Below are experts of layer 7 (counted from 0) of a mixture-of-experts language model. Rows are named gate (a neuron's input weights, with its number), up (a neuron's input weights, with its number) and show model dimensions 0-127. Each number is 128 + 32 x the weight over its row's rms, rounded and kept within 0 to 255. Numbers have three digits each.
Before each expert's rows: "mostly gets" lists some tokens that are sent to it at least half of the time. This comes from a sample of Wikipedia text that the model never trained on.

# expert 8
mostly gets: " Ra", "0", "play", "wi", " such", " D"
gate0:106104132074139114225104060106106152088069138112064165145124089095130094119132118083159143133143160108139180063127112105136165084134170128116123102116152134173171116134104110142123137134108138153166126131124150175120111125190195112076124119152097124103143137152105156127115115113161132144148152129149118139066183107255127076149104134085146096132146167116172131065168076097137110161148
up0:184105129136136145137112079066127119113087174134121113168169094116152134097068109125169134143138145118132176118103123084163084105105143178102070122151156108189162158113097110075094145139167145125166144117112139159195121170103127075145133083104103088084156116143082148108038093168136155077192155122138148112106120112153186170137127113103088136101177112086124145134125082152170044174125
gate1:155065123073123099202130114153111169145116112112150148147148169100120111159059198146124140187123144161087135131139094077122163096118161112105081137140148130182153116120150125061120081122061124138164109141136100081176157160188154115119094142089163221146176151116067112109108111165146147137121142128154121111049145112149169120127101127155105085100132189130165135108144179141124103132070
up1:128137091170122043135165131138122194144137100129134145126096164131155082108086124209129160155108107118105158097077096152112181066107116105081138140147085146152161138095068141146115088074127088159094144152158147107181111165193144080133090133162181133123162085185115161114109096125130142129124181106136107116105140124169171187074067126133148191114141115098181106120139160163141078112105
gate2:111104188106134160127108129182128102092126129065175147065170177160125061140141102116138107124123127103095115145094137086144129132124130117188151124141175157145183102152086116160077128146108063174139160068152096149075113113171103159153132094117075142130136099099122174108122128186098129146120179140127129079104134167131195125169105122131115167124132109202122096070196152180149134199103
up2:110101114118130110131135111102074141145183054209158138175159146155134108129117102107169159140150136154064184082069124122121110124128118103117149123126166145133202110099107178131125109149154121146140117083138092118130220188116127148127133115159120158142204104163139137109121159126110144153169182149146081087221153166137204118153107091112150141145113060190134123119159151130119118175133

# expert 2
mostly gets: "fin", "–20", "equ", "–19", "con", "ci"
gate0:145185116112130146096107114125170125193120131115067150128158108126145110130197114105133174137157139119144150123152192123104061091140101118147138155139130048100236137089099153120122103115122111142101108088171128178140161084122111112121219141123168104148147099131152068126086156213097133117154141091116147062073136105165147120154182134178142126164110120109081173118111146140136150168115
up0:179149087136107091113115139123102172150144166143099109147097156153089056157152101170143150111154126080100107158158115142095101115140141169144054145138140147095158081123134106119137116096112142119130066040153141151170090138064158175160172130120109085134117108105123140211139153139185190130178109146148128065120125071143085165099134162118118174084143087155132145070064169109114138107096
gate1:151103164133075135131100168056149126113121105125165157149172093125159102090156159121171157103057105112128145109140155116154130067128149097135142154150066183102114122108092181082113154122132158114114184126069129115101109097125117097073138121125108069116105170087095136146160130102119126152109072157165129134115068131192110052074151157144097076092049169173080086107139128167116128109150
up1:187115095144083197205205123155097164153119098130101145110188104134127113107104154178128095198141143116113171134180120119118149152134153166111139096149081113064141150104082151103095177186145107154134165146123073087145092143060108148107122145157060120120101204137154153088147105088132119094073089137153166121098160190146118130122154091127146134158104109162153084096142141124119152111144
gate2:151193135091128124069152148129104167128145112169125106111133120135120105169088125127126181137132111117139171077176107131087173100133127114154072165117094136202138151221142145092163084138098213117134128108058133129134185145111105131037095121066160139098161120147138118129138160135065121159121179088118093104146089130128155067134124116123176080084134126120139106093133131114163192122091
up2:144197133088165083125163152155152130061180099046162139157152087128152101100103186173145134124211091126137115119143133114119102109177134162099165139158098096129150113136145141123141110109095118105166091151133156089115077175167119133076141081080132137084141127074171115103108125165091105121153152130147090078151147102169125058107179124116163087080104110168076155098200152123118127153096

# expert 13
mostly gets: "light", "ical", " own", "tch", "ck", "mission"
gate0:142126101145136099137087082145034141095141154159142096095128154088097159136093162114157085128122197170145153118141130106146057179079117101159156096153145069101118102136116122137112132185142175142107193042115128156133099141154110105136122171099119097137091143145090144071143082140102138135149162172122143180191153087145151168156138110155107137112155126115141215085098072161167160139144
up0:128114132125171068113090146092136090056123190115139095109106135100115153147139118135068069153119198186181138120138122104158101098163150170187138114119056160142144118139125108134082078156121087136110126084114096177185132109153155071112123104121152110106157065202141138112075115158125154137061173108123140172136124107125104186129150116159151120102087189080156133120124134151181167097138
gate1:148108105070161128167120092094255136169193129128111181117106095154113102083183105083107125098120119081116105124175117102145106067141181076148062128180153141096117081105164140133105152122172106072148138182090104111105116156113127124155127089117163176105150128111147092146119107084096141140157123142157111123111145136183104193173193127128110137127130112119149120122189111162122164140137
up1:105119104075063119103103090130141108147095140154096153141128146133114101113118081059099133114123131074107085197158155107097127125096081092139141206118110120117152156093108121113150169158165149120143139139137112089045114199142112118171157188130104106152141147121147112137080164174084139143169154197137128119138182097149147128119120064175128183114181130182114206121179137148188102125125
gate2:125167105141115059134133147121091157155165112145107102082141164118113096140091075111100126122144169118114109177171130100121155149134075097169174151176086143119155092131161231059081096117157118132121161112138074072158113150141171129125134098119129127135096153106180093102092170060140143166107144114122150090187112133145107165125080143144109130090121082155165165092222129089083151144162
up2:119116130084096153124159185140106183124141106136125141077145127113106090141072099103195142199132105109103140103139125116122119177158101129157163134152129092133147114071178172125078071170153114136112118175148109060169080186149139135151149109163100108103153140129105133103151128117234114166165176022126169111097092104162140122145088124115163124108086132135114118104180154147078154136162

# expert 16
mostly gets: "---|---|---|---|", " Saint", "|---|---|", " Jan", "|", "\n"
gate0:135122167135119146146124178220093141126171104082072102065110098153139094074116116141154121185114170104071162143085097087123116113142122198107136055132169147134127114121134110116133075132160084119168116135125177135108117113176142133110114046070123129184117202111165127073123139112168119166116088154139134098067092143132084113135169125138110136101146079070098159090101153138133149096107
up0:133072151119114108123121065127111130153105164111123115115105135087105101097125097173126139129116163120087072074130045095077144089098141135063104103128114128140161099152172185145185125131141091154153059113164115095134082120109167153082115104087080153131184174128109188152186099087108105143165137078124131143121106147091123100094090074166150130126165119033074156140095160131161139112131
gate1:091094123150186054114163148096102165139113093120091124081110158088137084117149109132114119045137104150112123160144116111082121135136100155149135156157131168154181126134048110143150098091166077090076118132156080080109096141104135166171118080171126061095111127178166165092078098111107100126104133063182135097129137135081125132127152041157131101080100096141079156148145102162118130127116
up1:100051152144133197132135147082113107114074091063135125120153176118103095137116147125130112112184231110117090089136098122030080151163126129185147161153113129066114168133137144075084147152146133124115126105162120167108076140102145144147168171141089144149157162142099085141107123173153126113109042150100141116114187177121148122116181103112123117103122138121137153176146171111121135167094
gate2:116056118100125102142084105126166060111122125135110075118123128161117133055127119123141108050128159159112139089119113081114140038132056151019138098118110144104132145123115128173122143118095105148099108140093226072082132107122121111112138105121079189163115143077127088152108151140134148174108077165143137121112149130126135102171181130083124148121113105157091146114139122075167101117088
up2:114111099126092121183030042138152133132086086145148109142124154178135137130121134144128132110125154067124174126162077121106105147157158180037116161167117100097113097084075122116166172166103128125074120150063146109126162069091116093130079156165082128094115088137091116152163126107108128151109100120141121130130125109144099110149146126076152162122070100129126127137111153138154130059036

# expert 31
mostly gets: "mate", "ce", "lect", "ship", "ization", "ological"
gate0:141125138110130081116133145123110153131221121134085159085167156111119090155075186131162128047131150110069152117141107147147138157118092043124092122125149143115129111176149164111076125178144124178135153128143155096155137126092120139140161101096157227110123155146139158135114135129114111118208068162125164144194122095112173069120146124133113064130053122154099153138161156139114170123088
up0:159144156080130127163119112146139148129108102051107068045147176166156122153069149180154161121126112108094098198143118145163125123128151129167139116136095114101122171141145144108131185169159098156054159132195089117110134069113121150147126176141149106123117150106121166169145152047143119080155175164109148122156132146212176111137171130105100149170123116105154135162142119126130208168143
gate1:107157080118153114114087153161180125152146097145115126065161133089160145133112086100174160173119119181171097153179114121123103161148115132117210183106124130078205096105088142124210111164138116144107151136148107139130157152178146148168142099065130117109140079165141139055125120126131125101145090155162133121154149173160156084194135117102119058103127142126140127134057103122111122074059
up1:087124118164143099160127181129121108113078117090134155133151174154113120139166136120169155138127155192107103107016114131150101095069128180137190170139149154140152150082173124081097115070133065147062118071071153143140112113160115126157123123081079102129105079114182177123080088139085168171106108113132137116153151102124133140153156119058075115163124140147116142105117166143136086143170
gate2:167198149193158142116152124091114127130118155164109154139167107162103122151103121194098151074140170128126092053115147116078158173092117168153114120231139131145158121181115134137142147168101118129119154138115133130201111156083175108121121145123106128115128096168124118200141151159127189112205089129115103132150131137073117152082146196119104170044155124145120160146108133098161163139108
up2:155083129127184106144131077035121140138101170085102059158113083106100136136100156094160095078128158150054191152146110112125120185089124154132129057140098121129136062064142148143118115124088127059136173186129134202124101151120089121107088149090115137120158158126117112102128140099075152077155082169141148154102098130156130074112087090119102156134146117117142138116130082151114147078118

# expert 23
mostly gets: " War", "Y", "W", "On", "I", "BC"
gate0:157106137129111130093135135182153173192074190073106097149071109129143087130122105184081120162106166152152177114154119124165117077139127153151061163098109114105174134108125101147139141156087121151138123190119092131144166135134140048135179099103148123094161147093116127157144157181136132170093144074141120121124107147120167044165169162169111160168122172068146140190170135141161117154085
up0:157113131159116126085120139145129181178100132177131095136117132085161114149121124126112114139151146141188155082144100135178125169125114129150072138130121158095150101126187147110127148112098088119139066141120041143175125190053143061140162099153131122114110117080124198135149148152077089110113123086168086112125203184130207149124086151147111126084130122110142159152151160232121140125131
gate1:124068127172077118139163059120142187131121112166124074091119153135083129139158144144054092114134132117108147106120111081044112093150168058112115079149128136144151094123114167091144068163082187179101127148111048134096165133107124117168165172174147146138149131147113103118134128118084156116138143121138097122123130159155085132140111110081167161180138122074129126158089081040161107102111
up1:133101185141151064111125222145155125158150189118147213064156166126132104148120138159120177159086134148134137059071115171108135115128137090158112120131136122128131152111147152145108134166093133088169095150175092150084112157107134059124161160161163102141140100072080108129144091108127130166186163028123101119110126088148158188124114162126127150162142121111130169131154110114145194116118
gate2:103099126142147103073077123110148140100175119080104092085121148109109079120134101128131080127109139120136126142220124112122204149114162098099146100127138137145166062036093139119138091114153096149142154102215144110025099118102125155190175087139135108152151156183120062099076138117116169124100167153140165125097091122135132113170151119159129106116110113116089168146108137110141168161165
up2:090113138146142145134113116087147087136111046148125115122166117153159118109083086091131108178106139113098215096146128067107104126113145102125158077154150130105177114063071148108118159130140049140118147102150159081120103139139158180182182070168155153156119124192096115104109174101146145126086115152181128107128156073089142138162107159160146132205145107091141134124171130139175164137187

# expert 20
mostly gets: " 2009", "present", " 2018", " 2010", " 2008", " 2025"
gate0:106045112157127117151143153114097174100144137125104097140107156115081105172097140098113039139112119146162029148159126073160106160151155107086170153118126163144127171161137112078118131109149099148128145097096166140075087166161155157102151127122114103181174154058114151137089109148107101085136077078157129154113135105176128140166099083129131134113104182209139171139165172084132104158122
up0:135105109129141127086155133143114155150104066072094180134117193155097131140123115096122085089115136138146097170156129094098043173152118108163002132133122140147124195158156091059121131143144139163139158107128145095117122149147152142124119124108149117188170131094157112147120143130146118096130168076106044115084159121131142134136108132164139215198148169178117109155161150090109121114100
gate1:139162139146112136145077099146123177064161158147122129123126156057129170103113101117110095130105093136194085096104139140136168105119140083174168190121039062187165092182090128132172110107109133152067117108125033158130195154102140096143139125104133127161149120138072094172153153162141150141165145103163136128155074089154115143121091115102148082151117188119124127103130133139107098177125
up1:204133088118098137186100099135128157094081127150154103121138141037123123102059134153081147159180119129173090132120098156162157115171136139089174196103131118155132129118121169094138198122143104153097146117194106120133138128137187127145154148114131125169173114213120089095108139133079122117186054167125106122124073129108137123083162127159072093082128103130119160151121101131122164155074
gate2:091120125090181135131147129219172109156127167087192130140152149160156143115099136150117077103130084108117100140125141046146106084181158135191177148128125099150162136128084152123141091162144196212128179137184081130132130126109123074139109151126131158120104175156080141085172114146124149139129184093118137077165103128087105137141166133114137116169181137153171108111075101140162092183110
up2:101141117154144145126135087165182157155149120110113135158135170139089108114196155094150131199127036125093165173101125101158116110154209087131149150150149165139149117123069176149119106085143197142131182189132132151100089174113125165135115104163086102130172135157131159110133074149158063124124176072144164141161121120186145151141095121111077112141160064124178123171150132139135109129073

# expert 19
mostly gets: "•", "°", "|---|---|", "Species", " Central", "General"
gate0:127117157053161099152128120165131147136122142225126135116091093125130087069120118095145136100137130064113103084105090152144152077117095127109117074117125152148157090139131174122147117107135107152132201146123119082161079129137152038074164120143154111132142114132101173160122135113120159070138158133161102172156092118106077150186148108096079130098106154136119141072169062132174188191164
up0:146131127092098170211116122164095097139163174158152116138134089101128074120104178142193089163151138150122054084109122173160165136089090137097110126167133151156129131084173123072148149127115115071135146138151166132105104147061115159098111125117080108162124167104127106128147183133137057074138051181190130181119137133164123088151198162105095121126131106108087091087132144108111156144146
gate1:068120098191111155151121107144122109090159130162183122150053115153164135148073142108141087118172140073079137183186145117175091167098071106095141103085158087119117098139099149174111137143032156146091143084150121123123103167156164120153112171119091170157164101177112108100095139130144143069122118125138107132082152163121129162090094146144072126100154135136219113120111151125175096114121
up1:130076117078094150116149158084096154132165203112149091135169123112123131162096160057123170154078205088132183130137145174126151162150130119139110109134137081154104115090102072083119137120116122174133167090093119145087152111079132177130184109099105145137092133107131088167121130108167062066137141115126101149113136066194136101144116099084098070097092150133156159079113067115169119099165
gate2:084114145143068171128185107076151198184166110156111155111172152049119074031119085151167157115114104123140094162141107139142167152090125131127186093129085060131125092126171166163114112173122091165115123084137121139090153157115106166144140134109095112128128076143072137139125138169055127125125123142127106129127128158165111125128182085165146155140187078094098171124157140177122109143102
up2:130133127088092090107129195148111132122064139135136131115142102064116065086142078094140152137121101135093116156113088141124131116131122121140123102152073170089152098065104135165124118121132121137172136184146114087117191151156092174087023112132130102076109117175112170138103173057160125126066158193137162078128138158183172113165182114165123163127093097168118078129154136131106129114117

# expert 28
mostly gets: "–20", "-", "′", "–19", "bert", "н"
gate0:144146107148072117133053111182126134087156132119186156143114132168186112148125111099158137147119167082155065183088134105164165144131079153112131131130156120148152116131173146139160086109144140136102133040131132137153067166136137093197137144126136124127118147087053024133131159097142152139129138133176047083131140108127148166108125117127138111139177136133181118130066149113197180130139
up0:126161123149145108151112185131106090151126132128116138088104041127155136099112006103171150146112193093137121111115094114146152133157116125093121130153146130083155110130171162122187083076118113130140182075111148092137121150068109070101071081083142135162157085144161184134176149187114155193104163104101110156108106157154089151137099103140133083143116092100113117122115163135178176109125
gate1:085132164150114114149091133154084131127210085117144107110149101109135133138083092082149069126082110186119111168128133136146134136096181130088074154091110102139139121137112133123162164094127159130061138082149133086108136108151151030088114156140103115151174153154111128136048093157127184180196152142150156149098171111135144126150207089154127074140104073104127101158116175143079115136157
up1:116087164092112107076077110142131118106162182180110088156096097088088076080112085101131066120061116148096140121162102166147099072096165095171142089134096128180153119113117146140124109119144151104144153163166142103150107112212144117073122122138138133101104195118150125128133149142145155140190093162180185140113158090142148130163150101114112156078105055121081158136094084153101166159181
gate2:115121142125071127119120157168181118124085104050206141098182093122175099123102141162102124155113085132162100131168108118152099153159154198110054117128103141121109160119112129105092136155161155142116174146144152095123123131107136128135163086152127145154166158120150149106130141144118129115180144158126100083096102177137086038232186109189079131084113165126129148176171116105153147124079
up2:124170117165131212122164119111133132175143141105197053141119074095150117083107121165113087142125139115176122068183114154158149158123081122111140120167203157141119123143124118160146119151155144120123168133120145104181147142159147145130115115098150150075160111076144123090243148168087133096158062077175140108120088139164108110174115123180120152122079139171101138148190090150129110131139

# expert 0
mostly gets: " part", " most", " final", "ate", " main", " local"
gate0:113130098138084143062174089110148130143149129103134163139107144091156095128152085180142160134126092169158109090152152162128120104157080026178162128091136120132158125171159144151200084088120159162155124114151147064144170160136117158061149159117094141131111103158173157186104137142157154157179129121143107064162143121160118161161197150136151165143093131159077153151155194070142129135107
up0:135166109090173110139153145152175134096120142131092151120118147102102094148136115128088056120146075214168126187122150127135143126124152157142129096139082080121177076168129084145117097141127168102130100141142149126129087141105153112057110129077137140113132114055167153128130153024127112105120184070124099093180121101181117130148185060172135104195174135127134082146111095143167109134114
gate1:112103142135135146180136120129144101151064104029117131167156147103138098109126164126096175079117061094107091080114126133067139174119090151103126121108111194140139088135107094146111110104119168107118074181077139166148143106078153071083162139084134129103105124140108156072175136135113147166160131130082113108087065131080129160118076130129117107117105088090076098177153093156124152109052
up1:080148089139144119167135074132081139089119084122106115159150116111168180102152132093140105109140135145146122122090150090160144131122099106090089070125116141143126063132074144173171076106122109186109166121216138171111164144153181064084103142185129135150117154119151149151147121133118146097133159153080123077121171161198149121085143128147143062180125130079154092065073139119133093066106
gate2:052058133080088136109102106131075133124142152157091130076158135110122134103044202151117176120120110160137135103108171116094142162175147136128106137164116105160122069158127118114069158153106167141112134208122118146143160116123158096099144145120161172145140132152141122130132086118169134150083143182139119094065122149121127150089116064133182110152113167162067106202142140187169127099073
up2:153079110019101124154117155130162074101143100108117097117125144171129142114165158120068158111127074144164130187085100112120158153079101170125154102159167130135130117134147127104090111125142152170115120144106122132139059113122228153118130120087109127105162118094192113085156032087106097067102055160140132148141128175137106092091129108125154137096151147138128089070143124099136140107169

# expert 4
mostly gets: " =", "_", "ć", " (18", " |", " Ka"
gate0:114092081138065096132081177164118123144072182140151087085134058116154142169151155139162165109111123131138142113129129079159114117138105067173051117090122126134111076140138185088043139135200085187098111136173100184121125128127129139110119123129130158114117077142143069111105153118064093169124100117121125128122124200161174142096103139091075157115153134137130149118117142071107100134178
up0:154179170087105119111177093127094140152131196115098159163145170061140138085134169153144095101114122108147137077154127110156164088132122170083161139132110107132138159127098097151139140113091109086215160121045110135089128116096113169199200120167142145170155088166130175104144144053125167103169148111122132117134095062140113116160121172142140089117117093191175096108098135168111120119111
gate1:104119163117167137086113168112100148086180119164127098077098141102130145117126174139155104128156117136103089048146133083113151164133121110183102149087151103138142100188177109142076115069110201116138114071099072084151146093089149165114136129133130135103135145117106092079139154155123085170108124111134143134153190102074149056110098137086085093132138218105114126121123175095163139061089
up1:086088142064141099101138162093067163076213088158098101062161085086180143128125132172188113129183142150113107082145138092124178146081146134096091120093159101141134117159141124198077141136085121144141086142131119086139110126085145150132116113113101166092148141156122112139176171164119093100160096094131124092173146139143150082106136154107055102126145185143137132122164220110134134124125
gate2:127130172099087151167156174157152167145131098108055148095136122129097138046106127113147131094060081134189177133132193088170109150128105166158165118152120101081111166132065148112148120152143083151137149105162111171124041165181150116119139110084086145107148114165149102155122103131116152073143120133089106083142107135138186166134137111097118117064110131213118105112130168145096151184130
up2:095144189131102125145149160180111133139177138070040163144111087111137150087141135096093128127086117139153175120125149163183085147138136098162084078159125093151096111139070117130161133190122092165103132097156090167125052149158102083140153062112127133123097132177141182127126139134137152071146128109095078081135104138141172157132116173066099122148144133133098111200116171129137140123046

# expert 14
mostly gets: "′", " km", "•", "000", " +", " −"
gate0:106099131188112139127122078098113092148127117102137142145112116104122092128156125150111160145155088059157144081143100093100153105127062031131126176182088138127131080154085099095053159130127144158102125114178110120109125159095117109099154070106120176203189099133122091168120134126098121181107095137117149095132115131105161069090106148112057147070155163127099161094135176106104087136079
up0:145147117167137139195118132114131134130088082109096106094107098155078156134140160171138105102099109147137153139185194074134143108144103099184121157178092090068160112117095135142060158150147136144111113081137086186083120152126117168123142100139174150158135108186087136116106151129077131167161109145054173051119139102121166124090158110167112124048100191160104112179170134107105160122150
gate1:092094115124149100163093151165065156137134110097134106146144075135150099136091181077144198076140165178074112160173113136132108127173120128097102096150175101160152138199148123098153122127184108177155163156128121086121121099179117116098120125187142134113087142164140169066134109163089126147103111053091142116167142128126054071109173113106106078118098156109147109134155077145130167169183
up1:062165133148134094134121166138102149141160096124135123071103166096149081102081160130177110072077133098133190127131140100172102110126140091105142118108054166147124167164177136110136080075096165161126141138137111134135186163138137134110143113161133161165073098169176136131112056133156127185137119123180139077071098131102122102071146154177092117144063121135102210168159140087166124130141
gate2:098088120168148143074105095083161154162142127168171102162136084138123091087088164122111154136132151141107160190143086125159132145158122057113127132130123129124169176162109091137162093174087120169143140068127086104174114104138104136085079109074101157132159130123089166132167175191075101098132152205119107096147082128178099156146141142158116096125105173207178091145148090101125184122103
up2:151115117164126109088124106117163176108133138126149167094108134136111099122092135170130137111120069058152137132138055112106115173099138119151155141143085128186153152143137095158143051143105164194110142136067072092129142174069129125111136134062178166120187086147126118100163142183081113162118084154146032150149119128101128125138136094157125176141155110183147117126160125119113222132167

# expert 25
mostly gets: " J", " John", " Ni", " H", " K", " Har"
gate0:113153139133123143129168111096027138174095097112094121083185113143136145116133115163135127133143078117148157106163093139147147170129104153105125060127126119058148116212030092153089073093117092124104139103170123088142134126074119105137140098062123121111144105132100082149214130115105131072109091135169154112162134116066115117129087085174077180131140095137124131126157118157142166117110
up0:172084146131171129112077160109177198128205118130143136167120161140184117113118130122179182133124147157156148145177122144115136135154151147136056141143132137092136152127120192057095128158115084144141160076104143202134130138102100175085127112175127146137181153113172125158126118109128099159151125139100153180136097057137128112075118142187159057091053140104129174107127106188117118154137
gate1:116151135182098111184184075117107127178133090094078156110120099143126144070105067153134163111090145116179123156146118128131120079189096111081185144159216124100130116067104207146151170182125130113068153161105150090077145158140086122085104128200071124114147114123113089050150155118155111159095091159137138120096140146094150125111131130160125122140092084146168126125106126124147114128104
up1:109089135162095126150140087139070098065123126122129138143100165134116126093086154199209125138120150110173169103206114140181127117061109152097114078153125128091156082114124123155119089062133098105106114143123128087117115134114114134121102144151107084087135112110096074161128157146101059080101094104181100147151161142137163117108118199104109249149112128108182138123140109100161117137131
gate2:143130155152126105138104089182189159091146084130073136157071184142152070110184101130139125126129117109092089111140122154130084126162108134121111122150121103089193099140104130150187170158075124167117105079096118069118135126136129069115144157114122075107237150175130112132162182116099144178091103095097119119089122121132178111102141110180063089122156103128126149079122131119168186139080
up2:108138186093157101122086058119095197071193124097152091150128119112100126110138143105137111078153101158069141138096125098142122106171109134186076090112146091148142117165115137107143154129153101133153104094090092106147106124148115069108141178077044102167163148130168131142139116095133134171105129134113141146105163083116168126073123086123105101123228145089113175144186142097146165158066

# expert 5
mostly gets: " Mor", " T", " Mont", " Win", " Cor", " Port"
gate0:129118147149176137122164120123111148084172137122158136124099147122134125083125122122078130104178079135112158088056123141138163155133124123156127165174140101154153081152089134116105149112129124120129147150160196204112122084123176109083121157120122115112098102102071065172129141147220096108157108116157101147126138078104107170154104129088091119065114141160158144046081087190152202174081
up0:063087144071157112136129126128078162136101138116192096199117151109130126120107115098074138130146085122077155096075108169145128105136063104179122103188095083193157096166124125090094153082130182102145127100135154143115079128135098131071147143135169137085109090101116108153137137156114147133129085068158133150101111131107096112116125115132088131099037126143090170094054154194107097159137
gate1:117169131138084079122144167164144119116098129106128146146155167062102100112087180092157071081046102145108139089173136124149136169116074094055186114134138105097166109105071164137141104171103083147119103154198088131044127087176124137128122114100149127179102108093132119116154147113096095110137098160119110088159141108121080159131140095114087127089077114167146180134085107181145132150086
up1:140130120158147091144074171137122149064057139084164107140128132102115130148116139133199103149134145123125102077103138159088155156154074081151155084178132111116155090142115182109150077154156113145148072117162020087129130079154164143124107099098176118159124145131168124140171194104132098142107093124103151108139153154136101097114170089155101089106114198117100152148098092186136059117087
gate2:097112138112117125139176152146109185133103123105168071129151180065156070152176095149108210131141108092133075135183048063127170058139165134138154144101143149166149109142104150084113085124132112130120150148141061112067066109112149164063164076121072157129170085117123090140134108166099164156132113092096139116163110152128098094134097131104101101071130160103103103155143144111128155115113
up2:101132119128139135187150121152102176122113109082123137167128161083152072132145137120093128121139080193083078115124130102135154123092150107141145131130150148142138086131127109104085060119058081126145181121135121108099083122174047158072135104076050190138129122117110055150143125199114123147130060133130125109159064143075151104108198135138117157148163134122118165161125178160150130176101